Weights of a small mixture-of-experts language model, trained from scratch on English Wikipedia.
Experts: 32 experts in each of 6 layers, 448 xIELU neurons an expert.
Below are experts of layer 4 (counted from 0) of a mixture-of-experts language model. Rows are named router (the router's row for the expert), up (a neuron's input weights, with its number) and show model dimensions 0-191. Each number is 128 + 24 x the weight over its row's rms, rounded and kept within 0 to 255. Numbers have three digits each.
Before each expert's rows: a language model's description of what the expert responds to. This comes from a sample of Wikipedia text that the model never trained on.

# expert 8
It responds to: Word-internal pieces, often after a or an, in rare or foreign words, such as aesthetic, auxiliary, autobiography, achondroplasia, É.
router:113128130134138151115136124132125161161148124092155174095183133115162119135126102137107110115131097132143119137131071111127146128125101147153115172147127113133107147102150129128154150115075159131142091099136122153109115173163107087088100162153127098150139134157118120112115161123129113066152147127147107108110157158126100107062106118112110099141118108116143137149113187109125151156059126171165118134106121081100133120127122106150160128174085133113150160116126123168125132135126141110117141095098119103146135180124152129151137146126130108176103132103149124109097114143173133096
up24:133136086153147097143119143145110121124156100121139116140123139142112145141136161130122132118131119089070063157123142133112088108149146138133110123148113129137130125146121112128152098092129139108076143117120141108142154102119120155196153144131146166125135133158115120104128175126129136110173172110149175156116125116178107134132120160141120147141101138140133118122093165124113104106120123089058173100087172094145130124158085112123138107116135112136105105108091159128117148064142110166151135095143127137118093113173147156141129139187121124115093144151129112122110144139096178099
up25:162153134122127159133119114146141085075144125138144123092132133143113121160172118109183185065124172145112149140092157112123132154107138108132095135124140161078167126123114160120145141110115144132124111112157108087153130153141138151161111149199141164095146104160119125143112088072113108130115103144145131142113147156140158164112115142136130126058092167121146127078143142135122149126135104130103137109103152127111114134121128112107112138137137133109131092158160150135169098132145099173144090108091119119141116168144146150153146152105103158156094104138140115152127140124152102135
up26:184129131125132117134125102144121119133128128159112172139121138107129115113129141139162113095172123109079120142104158134149132122132069115100118123160153108101129119126083099131135122089076170111112172114119122110129121129088116161111109104148145139126128115125151139138097151115108102148130127064102172124112127122152076170154116120143153093138122091140112134154176097143130172094124142137151118142130143118102157201120110133081147129092163125154141140115131139099126113122133147122140095106121173148114096140168129117176132104158095101106151121142152125184151172159165113135
up27:168132139117143138106153118127133104143135148086136105146128121093118140094110147126157137136139129114089145112105114125126107114175100170118129131158148177127095102125126085159138080117127115134145158150160144117160098126126142128134166147165174136181148144098125165130128074143128130129148097138171122164073168091124117145096106140130145132119140078144119157147113096189165100152096069101107110133109110139151117092119142144122127116113183088104134147117129125135134143099151126150131128142163145158127116132121159173134142128151107096156113144149137067142089108126099156133
up28:163138119135143147142133158091126138175103118140148132153146141146090124107135112169133156131115121159133151144117129100115125164136096125151102141111129132101128150160116122088173067153096158116121167138171154095136152108124141158157152136162120100165132098139139122103180090105160121088153187111149137074137112123124131147160122116127128121121106117139135095111151100142112146136139098156091140143125059169151145139134133137137156122115166090077110122152141157134133089166057102109134118138135120142130121132167134144130158168157159117115101115118104105120152135092155130153
up29:100139112094152098096130118109160161123102137151135135133130151118128074092084114132115124108138116134108107129085149087138143143077146090103140116079163167124066116115073099147097166126134108106138119100141103136159160141135134128111111144152154156134122131114154138151148129123108144139147119110152153126112147165133128093128117151162070093123124132120124119142099113093143113135159148103120109109098121139127113146119151087102110143111169138127143170107100155139186120145101119119132165141173129145136147154124144070080123134118105144075165121134122181122171127120085120138
up30:135114119114144112142156091160139147101133170158117059105132159138132144115144162118167177142143095116126181114116165080112143150141121138147089124153134151128141107101089146107119095137132110141097076154093122088136139149106165123069175117140178111117135133111154096085090163124150132110126173142138110114130108128141118133114126153146134110132140130128148116141118149081138150117154131123131174114128138146106110137148174106123162087141107148152153136153125120075139080162101129132135141155128122115093137132113109090126135123089183124095146130133160153144119138128082112159
up31:102142168154122104108142105131138152098085153109159098110121156147124150157108141089126132153126133112069118108144149090143134147156128164168129116124152101113129119178134119154118140133105089122115145127106130053104106109153125142109152161167127157101109153127116103134136156171105118155120091120157118143147133089113158111082103114137133153098110106105160163150129161162127124118136083174151117123108100127096132079128144116100131092111090116088114104169105120092128106098157102148135134084118151134122088124126161139146084125152138152157138142138164124109123145105095161104
up32:151084093138136130141182126171106090115139121126126108156149112132146118109131130141155142160139143184167145093151171131140159149110093171137117173171112128099103143123080129132117111118157100096157160126127105117112114112120161116177097136146137120127111161102151176148132100125166128103111160087129120094158140144145116106166104101159086103112112130083113133154113140124162153128096118129123130147111131119110139161125136159107133100144139151138080111122135104164112093130154172108127108126152080136100109135142100109144114098106193129144169128107180112139153137127125105124
up33:128117111164120141156103112123163147139138077092135119098145112126102148147116082190086102142143124121141175130094161111111139138163127152189132137179106091137136134153111133178168125149126126103115129114119131144168120139109135111065131134135140109138099160107145105144187171107146109129116150108139161138101131155116136092126100185146140102125139122163145105129145128096136151124094101156095144152155137131146122182126125132107087083142116098120120136138123128135169092121106164132171137162112112134128119138147105169125158132150161113112145082121134084153120126147160144137
up34:133140168138163123179134158146126157153140165159141081155129102120115116130144091159110126163138116140134109163135150101154103096109097108126159101129113113134146128105135125123144166150173092117115104117147111185120150121114084143103112180132137115116124145110116159130130140132150106140134163117112108120130090100132101148131109149166077104108116162128155153125175152124133144091109106168134120164139076140104157173165144131124079097097144087153119136126117112150134118124111130119096149091113140122110149135106107148132123111187132085126125077135117087135087112116080158156
up35:134107135146138161130107124106152142150121143154132128165158169166137178109096122138125130122127145115087074143112124149114148126086141145087107105126157122115148100142087127161149118135137138102094139101146131114121145118139114114076151114105160120139140106108127144113148133104156094129196169103127153169130145087175151153134123127142114109114135129137125120100067070133144110130101144142162143112131085139146131144120151182094158100125159145096126129127162131095181112100146138063162103124111111108142102083142121145117152124163101116139119133131121081120080104096113119111
up36:131080124118127110105138151135115123138106109078133068121185134123109128099113145090164124203090146098106130146156116138125157147129100143150109111132134161163169174129125143174109123098117113090114128142114111122154095109097135142151150125124134126114142158106122164109065127125124134117142110108117102161134122120102140143132120150156130154147109105145158135104164132164127130132109099066086121120169159144123121119114126131135121136121144130142133126118109164137105166070113130109159177129115120129116129111177049151130159146179144130103100093100125147095116135116140118106
up37:108121075148168145154050132117117149128133147147125119122090148088129148121142125136113107083119123148117131121084156125140114142081147160130151101138162127109110137110147133118136145135128072137161111143145107113102140153111114089125122121101121114126096145089136126141113090127112073164116100106153166090098117131063123171147107140115198094137155135148137136124135104120144130137113128148102119137144078121153149148110114147142141150140129179102159107154101131097124161113133144170126113121119139139130152125102147161124133189111099125098141103151071150151142075106116118128
up38:152115102111143146161145123122124109147145101110143135105106115122147110131090140101148136122117149127142119129156143126149086151118094063143105087114146148109106096124107122196113156093148135112180168095132130132135135113103085103112130155163114119159098133115150078138191132108120130106182120088122115117117117114139135168123108148126115146113158108125130126138130138108145093121138129103096085169141131136100106132162078155098132137149154118159168108092118132137157096132134094133140163106093118161143148098143070102126171155135095118172113123122140142125113095142070126152
up39:124141134098146120075132156100089126124112106141136130137125096111151117179150112100114134098133111161141118101134151125174113147117151148132076122135126197078120099120144138153124141142105114121137179165135082128104121129076116167115124136145137172086090160088149129151119139133153150147149110164102123176134110126100163157161113183149094138103096111152153142121144155162151152139154106116113138147104134146086135115140158125132100137130121132165123095154116115152140131164166136138122111122154096148149110103138131105092101148141130122171097111128115141124134148171060124146
up40:137166174160150129126129109151138148110079143124113130146127106147168123142124129176128141102115139124103175134103135117106164141127135089131127147095146138078135154099117091141127129108114111142150107138113167093098103118136086166121155129109125149143109113153158100109120167184121075153172151157140109152166133113127114143141132129166131106134128108112149118154105128111100156087144115122140168151069186102145127150087133118145117161169133093151101110099138113143112110111108151114136105149194167123122101112133125170152104142144159121110136120117126132115184125148155128081
up41:148126118105135123136116074160125112149122174118127147091153142134110164119138147113109132166124146098171127158122111136116083139140099153137119104109184153113148172127115081123115140148102146114094112116143080129110120118086132153144145141130126095152163131117160134111104093104126065157112087130100106112153114121144132123136125099153132150083105174097121109110121100116114136111160155139073115150151111158074149083120112141145187138083120090131163106120137172125070105168112125139151148138162134162106150130146146095146141106114102124124127131133165135120149124115140113164
up42:148115177147168123129168135137127115116132138140165145165143129133131135146150137104116167093125149167113136072121115143155134094144148157138103119134114097115100095105110100128121101134131149086122112106117127115150112108125123143111131116132127153150166139140178095101126097143117130120127169115153172161108188148168146112148099148119160088081173131110105159128152156088106157106113153146061106152131134122130132127154157125152151130153161066154150162156168163152129165128140130114131132145124115118118157108122124142113146136174119135183172131141118155145126177123148089121
up43:129141129099117108102145151132122089122113091124142125133105117125162148145136139143139162126158160150114123106109148126101102160129108105172142115122144142123145088133151172133132196105156138123097129126107132126125172118123156127158108115166116138112105113145094153155143134103126120169105112101166128138102078113104155155136110141155153101124074098106138123136114124117099155151112178170136103108128122092111109095143141135090104143138128144187176151115083113148104103202134111137157076116124103132120129125107094113159174164154135136117141098112113111151169112112181114112
up44:168108150068117112121113131119174156123161144149128112151086082125096137128120116132153105140128127133148127121143135125159126159109147135135127140124157121128142091126105137097110113145133104127154109089112082134135159129140070131152150129160114128100130108120146144155142126051120157143113137118134090100151105130097086160144103093132114110115140108142178126110164181129097131160133158128104137127114152109119155111142156084092099134170121147129156153143124143146137127134208108148135141148135144133123132139115117114163198143129166121155146097150149139145194132143177134152
up45:146128111159120171124167104168110140093108116164110122098109154108118131100082119114165164138189152110088115093160105115100127143129130132158119133095181138103150093120156119121102142122125093115121134127165133134111097150122112180149118118155123150100101107084125117138175155098083156137125144092133115203139121106129139116080105123137154118156120121108176124088139111081140137144107126061133114118104141116082161142134091135120150094130136138108163114152120116114169102099111129169138135129100132133145124110123127117110112134097111127173117111124154105141129110130163155142
up46:148138088137117101117091161138105128118158131147098144141113125134147135123105166086127162117113114136078117082109156111141115140116123113124138124150170135093068113131164128139120150127095135125149157110154092138121139150125126115073113113191159178096097169152099114134112148118122128141163122150137118100137112130153101120162098098128150112130108110116174162137143181151136156133158118088095181137101136143127123072114142119134118103130133161128185125126119098180112111094102115148117126145133153119119116171119159127132101112127149085107149135158099177133180147156122126130
up47:161135117100129139119133116153133114127125153118125126147124116068143128110128133097120112149147139162159122085123151112131083168148142128151107110140129119125111109129139118160112116114081133126141112095103085183148101142115063127150159119123143154175135129087113119151109127129106135127136102108095149064161127118124082090096112107140137112122110125131150157128140155114135153149143165116114146130093153103154112127157111141097073139119121177099114166085125173119109090152140127124149140072109131163122135100127145120145152125117176144111165127123102104120161124075162066164
up48:117159140091148110178077076136114129133116132142144126127112160159167160125116105066145129163128166118095108123126106109128153107122107133151141100143116142079098096143129118154152166114142114104131135115055144145093172118120148091130144129132152155122105109129101150103172125161139112102135161088144124096107127135129107147123119138133117108084087131097135119164125118111064098125120149143138146123158126125134156096086125127100113164112099108162146084098093115170143132110123136166165158171152137156120168144116128125132130148126117177151113139132129099125158127115154138092
up49:114109150078170156115114090132116165140166146158131105121130161101168113133161129135120114089083119133147104096117104122128098142147089116128100118118095128099117142163127115137142131126120129104135139079104133077143092117138086189114137125124152120126130118124143109100127115119109114150094076159101095139147108139143125126153107091134135138129062098124151126122138091132106148095159139160119147130090132137129149108162064153108133122129143148197162119135143158089124111135149089116113129087096121113142143127153165102134111095161171170126111139141155076125142154124123158130
up50:153140081124130136179115161114133105132133119156131098139088104180163105101084107137131155156123123099099126075117140107169115154130139130141134151129137157124131118095127100132140122156077093120134126135100155133123165153151142117106126143130155099127161169128157125137145132161141121121127140079159087113130086103143152156102118143122170111118109104147158122129155134121137126150087145137152118086157119166113139108148151105120128104148134142130092156173157154172165116137113155135161145095120129112118101146162139146097124148121081070114172151101111095167190134162125149123
up51:141166124109107162147098122154119159063135124146113170108115079087153152109130108128098102133090154126120135142100116097150143132148162125102110113097152113104113119070131139197113129150130126133092110107100127074106111160096112179116137098160174123166111126175138143093143147109131097133134120131115144103117103152121124147174110159154109151168113114161144105127101127154154165133113097130095133103138064112136100115165137118096124116099134139133143150124133179093102119153106110113142138121127170174117126117150101130148138131127135118155135130156139117080133115132159105123
up52:109154131159115112132127133127097131132163071103147118200133138100136138132114094117089115144133168117118099105109112120085116112105142116109120121101117143131140172122116158103113110158105099116111150102169099159140123108127124126181160106159124152149113141100144141083179082157083138127124162156142113148084151139127158154107117159128157115143056128150100097133160097159166097081173146131137130166144136121147135142093138109115130106137112121095120119115144141114169108133110138114097095132181114150115116147153117144097125143105154079104126126154122108119145097106118106116
up53:140110122148129164084123153161151112084147176134095134139146061133137134134141136144135154120171143094131142145133142076152131205113130106131086074123127113079135168158104146117124166141148132100121102125144119140165177125107095140141128114124131115111122112146113088127112107137145131099136145140155146127139112083156093119141121105147120114144120120105148140159134127157103140162168149121121182128136078095121140119184174123148114131153168148160175128134114146124115148099121143119117130130135152149105127160126133125125101145131097116146106127120083152125084145158101133195
up54:129160087086108141149113156162142171159092143150176130125109103100134096151145100157104128094089146128161092115127114123113104126189118141157100137142142189136083128125100114151086104145145167122103148114129141147119115140095122137116119160168125147161130146111141112135090123105164104153145136117107152150102122127135125124119097135133152155105145102167163084122098114092156140173133143152090148129107148119094138115159098079097095130170164112133074173139143130113155133126117143135135132112117110145130123140110130158148138181137091130096138087128151115131109091120124164117
up55:123093126110127105143119103135151090081111129116105168088118172104143141121125118106148124131117158122102118125126145103145147139090154129168114127121173187144142146076131137155124143136128146103149147094110123176109098109109124130108127132151120134131120132110135136113119122153090115112128114100110114094121099132121156105137107125139118125087077117165171062134113129160135165143123160110113173115169122089086191130107124183099143078146103114110139128172116147122083102118086120120155128056108116151114103145148118135151121123108118126163132128116173162159123132139100122127
up56:128153139095149100090135171093082093129133156125170108157078065112166136144156152117095136109154100089120166139131123124153156157177132146103077153106146132108099070159120145109115168105143136108144118146117101159135128154110122121130127129143106103103163153112165094143115111174166080117139129092107134123147124122137132142135111136147128155091085154135160114138116112129142169138127132119154153142127115125132135135153108154132074117089157157125117092134124146143106124161167150093134135106149091136113104099152141122154143137167170093114115141112163135142120169100131120132
up57:093127127131133144130113097114077140116143150071149125130153175148142118120166127112175085126146121085109123133160146116105155110108124138126105126132123152137095130146095133169155142149129105098139117105128110117083142111094107120105127149151117137133136139124120108095112139149149090111097195160118149106102113137112135066129106099150106112120131145138156160153082119142108102130126133148056102173124121128117116114114102074116155120127159141155110088101116107171089103095119118163139170144142119129097152116158139090063139139124120104121124117116125095155125159113170101102
up58:129107137157126140116157102163116158139134117170137061159156133096119137123132092181114142132102103109151138093109142140138155137146107128130094132125126100113140121124104113133196103155132128118129119130112110125097182133154108137160117121188122108140146132093162120121134127152159129173113130093141093122083121131123144114100118096152124095118150121162114107114126118129106134148160163153157125116099155121074086173136112134166178100130153129085147138191124140123132088155119157141160127149109160130097083095150141123133146115150143100118124142151078097163102118119129160096
up59:102138105132134136142117142123120146104093127152151166125122111157127116145149116155167160154131180131098153104112103112121117111149145115133127111166132127100136124162130120118122095133123138104137097153184121131093147146115106123169124132106125094102120125167111148138141112163151112132126159137095174168109091118145160156101114142116189081092125149139105151139112136152120148121142116106065134145097120101139165126139178115125148127168186104151115099147177137145121103103156169123118149121105111137124142138124121119099075119137078117135115074168138172063125118132115089139
up60:137114143127121125087090107147108113120140108097137120123080090154182142095158104102117146115181121116133103133125146139139152174082130168153100142079160141138099157150142146142094136095161145116133179128086113124158124120105154154085120137140142127147141119095151174125140112117174103146078130128152115154121142124128090160134129150167127152107099120173138128101129144111157137143085133145088076126099073116108136138154141144127103099105168170135144104131120155122155097168119102139136136167149103147124149145146148096151127127118172091126119107133145143131115148118161146148
up61:113107156146138146137128089122082112143157110110126097124113142091081128148164127157136112111128132116105149105122123115104145153091120113111108116145131128115132127127132171173153129071114116121154128082130099145099145118095086141117111144140148111152091116122148099079143106087094106103120116106169132142118096099102127126147126144136105125193119152159159178109100156104151136112146072137088161091141108121090143154116103124145145079128107159119130112148145169143167106073133176140128172119105106122114139123179140137119137136143157108158147081136105115149095136133151120114
up62:141102143156125127109137105129156132129127146127104166098114106123153090115123156158110141112137130143137085064130134136109101110112158102126116132132174137100113143098129168139155155087058111119149136130089112132160106112135130158143106134179129116109082132094112110154132118135105103147120113085152102144140138104094163138103130177131129092149120164112108105154142109124110131116196120129154124147090148141106126151143103149112130129150159124091070099165100137136150123130140098117164181160134105124113090156132135113086122136128174140132124076175129109153139084112154125114
up63:178176128131140134107127100080131166125143117136129142153137111125104171066097130138108137139141141163140125094131111136144123165104115087180131107128161158101187126144097164133124120147108163115128135113136116133185160099121151130120120139105157155143146097138120132135118075134182115100097130138140127093163135143134117141112108130153149075139125098173097144122080149129143138132089082115140076131114146095096121140128114134100080113138138100131113100097130139126128149143092145159120132133165126157100133077161114099170136141099158096115104123134128139122077141116115141136
up64:119105140138120112135093118122150121180157135083134129109122152095168114120152133113160125131100147147143124106117124170114132102110113126129099080166142098099146140079119137153093172164145124105135100109123118118143146117147113119130139152142159109125133120134136137098148093081126081075158089096094142143136112121137113131162102170128119096140087110172080113145113116144141122126120091130117164131096170139125156174138108127126119114108157124175124153105122147100139148115058169168126141081116103159105124121126157160112132145119117095147119123136170142180082116106139161137
up65:137096154121124156164074083127106116183087100095147140157112137102101132103067139171109104081163130160159118126124126144134128125094145109173068115101154128124150116166121124147191131124079125114132137114099145111117110144102136145123145146115145185136133132120139118112141124106125108120144124121144104139088145137185162103124126100120100093106118150168106103127111084138136125109191133098144150073122160126135125126114147132112107153132147115094102116118097154159157084123121152172129123107127142146116134124120103095139108156135123123130156140124154115168156098154147134144
up66:135144176076157126126112055134174142129111132125123138152154105084130134117108116130129102170123135178181118103123121107112130102078133099179151122116135171127116164141136134137126139124105138090122121095169117159156167167112132104123120156115145135124113134084149121141144145136103107121101118113106126131152132133118124110156113089126104079109141147124130098131135152129140132164140183107138112133050099144134137098122148165136153145145119108115120123104118103193122135118175093098141131185123134159152096142141112119105168123155107129113136145121133124143138101141193144137
up67:116152126179140090091171139143079131126123070132118121112104141130105116121139099138132146130139141116120137146131096076106152135136159115135138108130113139147133166086120119108118107134137089132184144153089101122124147076099121137123143138199135164164107104142119154073137121108102110131107140110159119134129177126118100140123122106145131147165073150142087087114169117122144105127126188112135107110137136130139108125163138105117134120117120134126096100120131115087113122166165102135121152110131093132133136108157102162097138170121143136162127149144151054106101108132119150175
up68:174116150088145113084126124137154173109120137114101166147115088111097124094165083116148147162084154142127098144097110113136119145125111138130094130122142135107151151147100133137131153175190134103140142142160085119102136108120109165104118108144172133161147155097133107148110124117098132108107137123123133098168135147107111115120108114168093145161097130146128100141136144156109123124136106164144147175124118112111162125099101080100170116128098106122176157091144136123141107140138078137130159116079116159128147111155139116121146173105102102156153086134146150124112152097181128123
up69:129120169179149045098168123141158124098156094095140123126129100144181107111123084114131140111136153156109151110125134111117126133140164121124112141141151103138160110103113098110134152139152133093141114172201106106140163108110124151136097129114142122140137105137137095117114123143161093135104151142124121144172153126100138123149121134150080130109155092149105128120132155137098151134114099129176155133144140097078156130128165126138102118097149090122165138122163161135115103139133141126112165172140153115110093151153136150113131122154132167155141132111103150150138163097081093179
up70:105111087177131139159129138137132111132154163086133161117143073149160109103139144102150147088139151103088151106104166118141120177112104108144130131104135175098115089115149140166131135099098116116103082092098152152147135132136088123114100124150099132145134152119146106105137075155088147119137088193140116097109128114125087107114102098126115075120117121152136155126119131134146068108102127112114135114124134069142156083112083162116102142138121132120127114165144147130130148118113138120145152172140103150135151128114130143144122145121133151129174102148152080158147153127127158127
up71:136154093100179105120163116112163093139158103163108123112105119118115122134118188127133123101188129157116149101160139127143126129112121161144141148131156183151111152074146120097121122120106137126180117126109106136175150120135123125149120135145138128125097137097170099144130102187096099139111141091102124165154108115056143114142111147130156102150159094143135114166084127079122093091158117118135113138105113128129105149152155164110118129107158144099130135129118098161111138144159151120164135141118105159133150114116112137112126125175144142138133111124124106129115167117092194140
up72:131108124121146119141145147113123174118152162152106084117115136094132121130155127143135124106157138110140107094125086140088085170119134112127092187184148124140169139115096159131175143141087156107109066132133116135132145139129116117156160129114176156101164119120091141177153152096119142096155146090116158155117123116151162137131131133109109098130109140108145146100133132144150186120110145120122103139121089077107130118129172184141151145136123160126123103133123125148142139149158142155147125130101201121110110108152116110127160137142146146137134104166122125150122167131180146159
up73:151122109134164146153098128130083087158098095081154148094111171097134158123122150141143150163135137115078161145116175110076085140101103125117083141115159145169116176131135099134130135127135149110160131107138134121098144120113094128112111132145134107168125131134121120120116137115129102131093120113157132122141085123151164144155112188112153105120090131121117091131119148125117067151116119098149122107124135140106110156158131114123146121123151109131138157137120176119137093140168138124134141146077116178142160130139144113151162135105164119141133156102150090082143111064125162089
up74:155145170137154161117129121096127160126148106113131129172153097115095178122126162087141156112148154130118161092085088136143116142114134173126112104171108116125120097115117128142137157130104097109136127165132127098153135113167149102162112180155137107138146143138135112148119096149149101173129161138140131176094116132112124151120117093137152151108090117127129127130109162145145131145158103114160112154109171170181142118128173148177111104148146088105093135081161134137134106163096135118113106129140086154141096103150119136137124155100155142131128109170157095129082130086120121128
up75:131135119118139120099104091128149079110154104126118114106109140109132112152090128085165184137158144136135156105123087110122164108182165104132093138103169138119120134131108129117085138109168106098116127161097094098089154123117113144178125121130118125162144152129115090105080113088120152160114152167142136147101105103100115130133111104140123128135167126137110144137159114169128153093157165141135109109117150153159078132115155140135107181099124129166141120111079166138164113127149091147113164100144177116091138156133133120152116108118092143102160111140112133149104114130159120154
up76:119105112117126119151106142158174123128102151127125134126120085116128125159125049115095105136145185193171127121095131136104075132124140176143116128071157111151139133090171148104107153143089141129102068100113139115128136148145104141124136138146149104109136159141124135176150138096129106129139139126144158165161106134119099143117132102133167107107110103121100120131135149075113139147123109131124132099114120098094116133109109170140121095122153156129111107177138091131092110111114087087143119124157155149097142116174158142112107117130142085114145166139123136092109129133149115161
up77:104156111124131120128127128167091134116146122103169097121135158123091134086112146134053142105135137132146145151089106139109114137147111148145108112120094155098119103111136118127142118113134115114141174120189105127136127109093178118126107158158175148113111080124102116176121149125154102159190120139103153153130129182107150108144096105156120112114109135177086091139124142136125121139115106123092144087104121095175120159152123108087117128128101114129106108112103134111145133116083133140162131174124118142134157136113100110109141130108099165118148111110144071109091130104148174137
up78:146092145105170112150163128125135134157132139124127157167138125146138154100124146132115145106165120120144143100125123123146151090088115114168154071143133114142140163111141178089157165137165071128183110125161089096148109119080144092092165157132114113104160122139088128135118160154125130146124133102073095135118128163104132121118096140150173158154117165145140113148145168145078170121136175099131143154124138111125148140133119103122098129110112136097137117122137143136125088115115107143120166097112073138116104141145112096137111144142125107136136060135113131131118139103119097164
up79:126117153114135146152157126112136118125113127127054136095157154076103128132121125178125114105146130131117162109116168114103136180127127136117125123130155151106142156120091153142160132158090109106118098114096120129156160113124137143095099142163099109120098126103158075182152159090088065152128158120120156106128159110107135122138123150131133117151164115142132120095156165122132118100185140110117149124106199139119138139138164111110141090176149089149098130160119126098129136097138146114105123097112147148111133126151141139101130132121131154149128142154148168154106176123104103165
up80:084127151134122122148111080143130095128137095129129121146102147135113116148158099133161141191094122152142125161156123093111138104132116111145105158116168090137169176104101106148063133180094138118115161097136136117103139159141125123091193158132185143135087092133112122121148129108096128103118143140120165160134136135161143144159099140120114098133132138121134144121169086107101111124132140106134134125120169097119115144138104150093119155127129146159143109090122149110126103104094098110124117155127162129103169133166106115182115143096097133138086105128152169131142160114130156145
up81:120104136149161098126142142147155140148167131099129104129114122165099150124121149135147137131147097153137163117137123141169134133159148186178075081104099165109122103128106115133184126109139097115120171184143144103149153121121116107119129100133158121118176150095153121147142156130179081132130112139102104114146131142120155132122108175160150136118133120181133081150115181094074172148162131106162105085128111114120167160114165154088152133130097106119114109149140128110132126109081156159150113116126135120107152123140117153096133144133112140156128112106140130149130143120152124097
up82:123128146124166116137117125138116143130132162118093086111081150126159130123113123171099147142150153149093141120161102138121142094086142102125085114173133127103158100131128144111113136106138111109159166154105110148118166149156112095091106126131164158114147110115103113108149115152119129079138130143143166143128134085108130105173125160157102126125117149100141158141108123130167124118167135125164192125110183136170120125119102108086104099107146086165141117093163158128125109153128086098131132083161108147135140111154127134167111129155116107097155123115148094077124180114106108143
up83:126075128144136115136115146178146144127159107101130069107100132127149143108100151165109109137109124136125117089125117146150107142148120116097110143147145141148137146110155113157136162147161117104199126121149111137116127089114103118167107112141134112158120122152145101164140150139114155139136121092094138092153111143166102127123089137135142100175145160145159108098110114129118136123136122110192120134110102062122142125138143112099183141120143149092091149093134129136158122110168134168145102157141083124109125149083135158143096125117152164115144059153104142145137084148145144107
up84:152146132164111145141127112136157143150124128160125124093132091097150141128126192150128136143104164106091110148118120127120120185091104094117130152172134131111143106118135138149120126171130091119095150154147104126126129110107150166144150110168115147098131133122124124095122138141128130118109078119127110086125107102155141202130123112118110134128105083134132118134102124162164126124113063087130115108151084123106091113109147154135153108162155120115125111168132128118141103119134152096131056130123144121097113136143160131140116093136126109062069168160107158109141094125123163157
up85:115139126134150161128107133157122131130118104124122133169143129114114144121162163107100133109203140113123135133122152082147147162155161159150108153170160175106101118127140137100145075165096081107166147147095117164135113116133104129116123152105175105142131146141126152146134170123148128097092135145145153132116150104131099128100133127152109118111088142120128161102166129099118134168105137182139130116138129152191118131140164104138156101140130104122131096135139104138127102162179135143140129129113124142133082130135071141127148133198154085101162111129137149162170120129101118145
up86:110163162119151106152111169119136139133125150139144113082168149162172131133107116123106130177127124153116105161126141096144117076125096138140117106106138127156093158124115110123084112121123159099127125147150133173162144121127107107152134162193134133161132116125127144158113085137091129098116166144124117124112162083126119115148131168157122126119123152171072130168123093106181107129154135107106081115094153118153102117158087099112113111114163140133141124111114097117129135126103138106127125149166099202115164084127145124158136160163126152124126113137157101117130151087143132147
up87:163130117084171119152165170140171113095110140126103114108113143102154123117103171122125126136138156140063119127092120120095105153112119091127134133165151118132106125134146119112151145126175124114096108134141105130122134120113092158139133163183097094145100093117136110161118154117143151135140145096086103148122109125129123146127113167116126169148141097145167098114165136143146156155132125121127143118097069109140105107153130166129119096132109102121126149137150143145105141173136136120130091115112176121122093112175129137148094143130135186118085148099137148139126091171064160164
up88:135123143180153126147138130150124167156119162168087073147146143168122091144107161140139125126163131149091127076160106109143100122129137149167113139134205142112144077129090123128118141108086104146112098107137135127131196119128122092132141161131140119140115120116114095132143146151122111140110118106161132110105141132111101139114104125139141123130112104156140128099159100105095123123153206153180126084165097129119144148127208158135125158100102134144144111140122104129149109147145137175128106138129125145119109133108127136082132124109114122131126111167148091106153128145163122117
up89:158141150151153090091118141098161170150120127144110084120099166110110149118128151112162139140150081161151183129145157139125147173136137113133125129101117152163104145081134113129089120125112123128135129153098128137126163107120141109133096094156088131146100158130144092170128090124138125145121146127139118094137173112156113158113117115142131159116155134149124111122127161143133132124159148137150144109193179099102148133157109148111137142127087142075143142144132069126122116155149173117143129156160136166098162079107113115097095125177156087154144123131148144144133135093140163143
up90:135137112105147114139104142181072089141131076171137127129118123161094158091143111134078136108128114186110116135108135133177082121109129106146109150112098142122142146145107104148132138131101121095131137169087162148150102161132118134128154154170141107178149131138126103103142157118161145090147161105173140110141148150139113129164099099163131129130082142088095166098141129148142104113148131113077084112185144111137136086143129064143117163104109133125107127102137131113154139110112108143147130131140151115122145112125116160135130123093152119132110110140106153178130154100149128117
up91:103085128120143111120076087107090099163159114130104138167137082108160139121102162089192127157099169115118140108116115124156151154132111145145093134154158112121120149118149141106111162145126174115154102129128101131082182112113147163129145165100103085112092112128146105112114115131133147129100131135122121171134103154132152114117101103138104096148115133129091110087125123097127117120146100141091115137186138115102162157094105148107150127127127107154122088104159107124113100134090134099105121138164142131123169124128154155088175163141121148115114162143162160095147137132143148120
up92:108160146161124156130082089108115101145097151108081121140077156131099128093109089126138191147085117144153104128101087108141111106150130168123155095143150113147131147140151119146124081132124144122127116151132098092148131134106124184118124157104143114118140126138136114156139109166147074136089162139130139119115125109137123156148105108132146125145162091138145152089138125094128099149090151144135145105165164120125121138104101114124104134162119163140157167120140162142090126186142089131161115166126185117152129124140197104117128111156139143124152129166119140108133130146110163139
up93:116112112090115105126132105098125089155134108089122112155148137122127150081119133109127164117122161126108124141134145132136152105096131110150095129122142128113130142158147106179134116140094153093139156116126174115143136153130148192148158155128134118123129144141162091137115142137123117099091182125133125116107109148115131136107100127166099105160125170179124064126081126149114104137136177123169114159116093093159183106126134120085138122160145117092178139133116153121133129098085104118107131178100097162145136137162142141081113120115147115109145133140186152098131128109123171121
up94:140143141096109098134098080135158141152141141119116136113121142122121170143129148119118143138115101139131166141133120145082119124121171104147125132116138199141120098108138154120137092109192141126113151138083135133124127074131107146142138162104138171134145120098146113125121101161101142162135083160148121122087104087122152125158137125129083069119124054151141126129113087169143139139132130124092089129128128124127114117182126143097144111065137103084151125134132153089132145131149171141159116115179099149091087135159126145145127142154118113139130123151135107146146165101119145131
up95:126113117122142107143105102154167132123073149108176102136111136086162131151165134145151122172186117081118108130165070123112159106136124158109137130120180163124111141151173107101139152119127108120121082125156090129118115138130099141110113153150158139115130138157114131106139104128119125138066100127074110177120098108110121137119115130135100069131137128182116130158115096121120125121111100142181128100166148130118130097111176146134136117179158126135142151115119131139126130091099129146136117166161119143096078135148132099110108093135137124139131121136181152125106110134137144097
up96:121106103150128080120175147125133132158079145139165109125148120091123107187130149145128098120165133108137152100117118106087123126105134135157137140126131086122095163105138121110116138148120074099090109109095106117096172130129097143120161136142112166138070113138135103128105126142130121128159102143120121137136094115171119171162126128143104059101125101136170114119136105114177101123149167074117142118114127134149159144114149150133146116154134109138157150136111065128126155144111119154129133130138127135137158156118127169099131159117118156117092124176073139131160173120160133153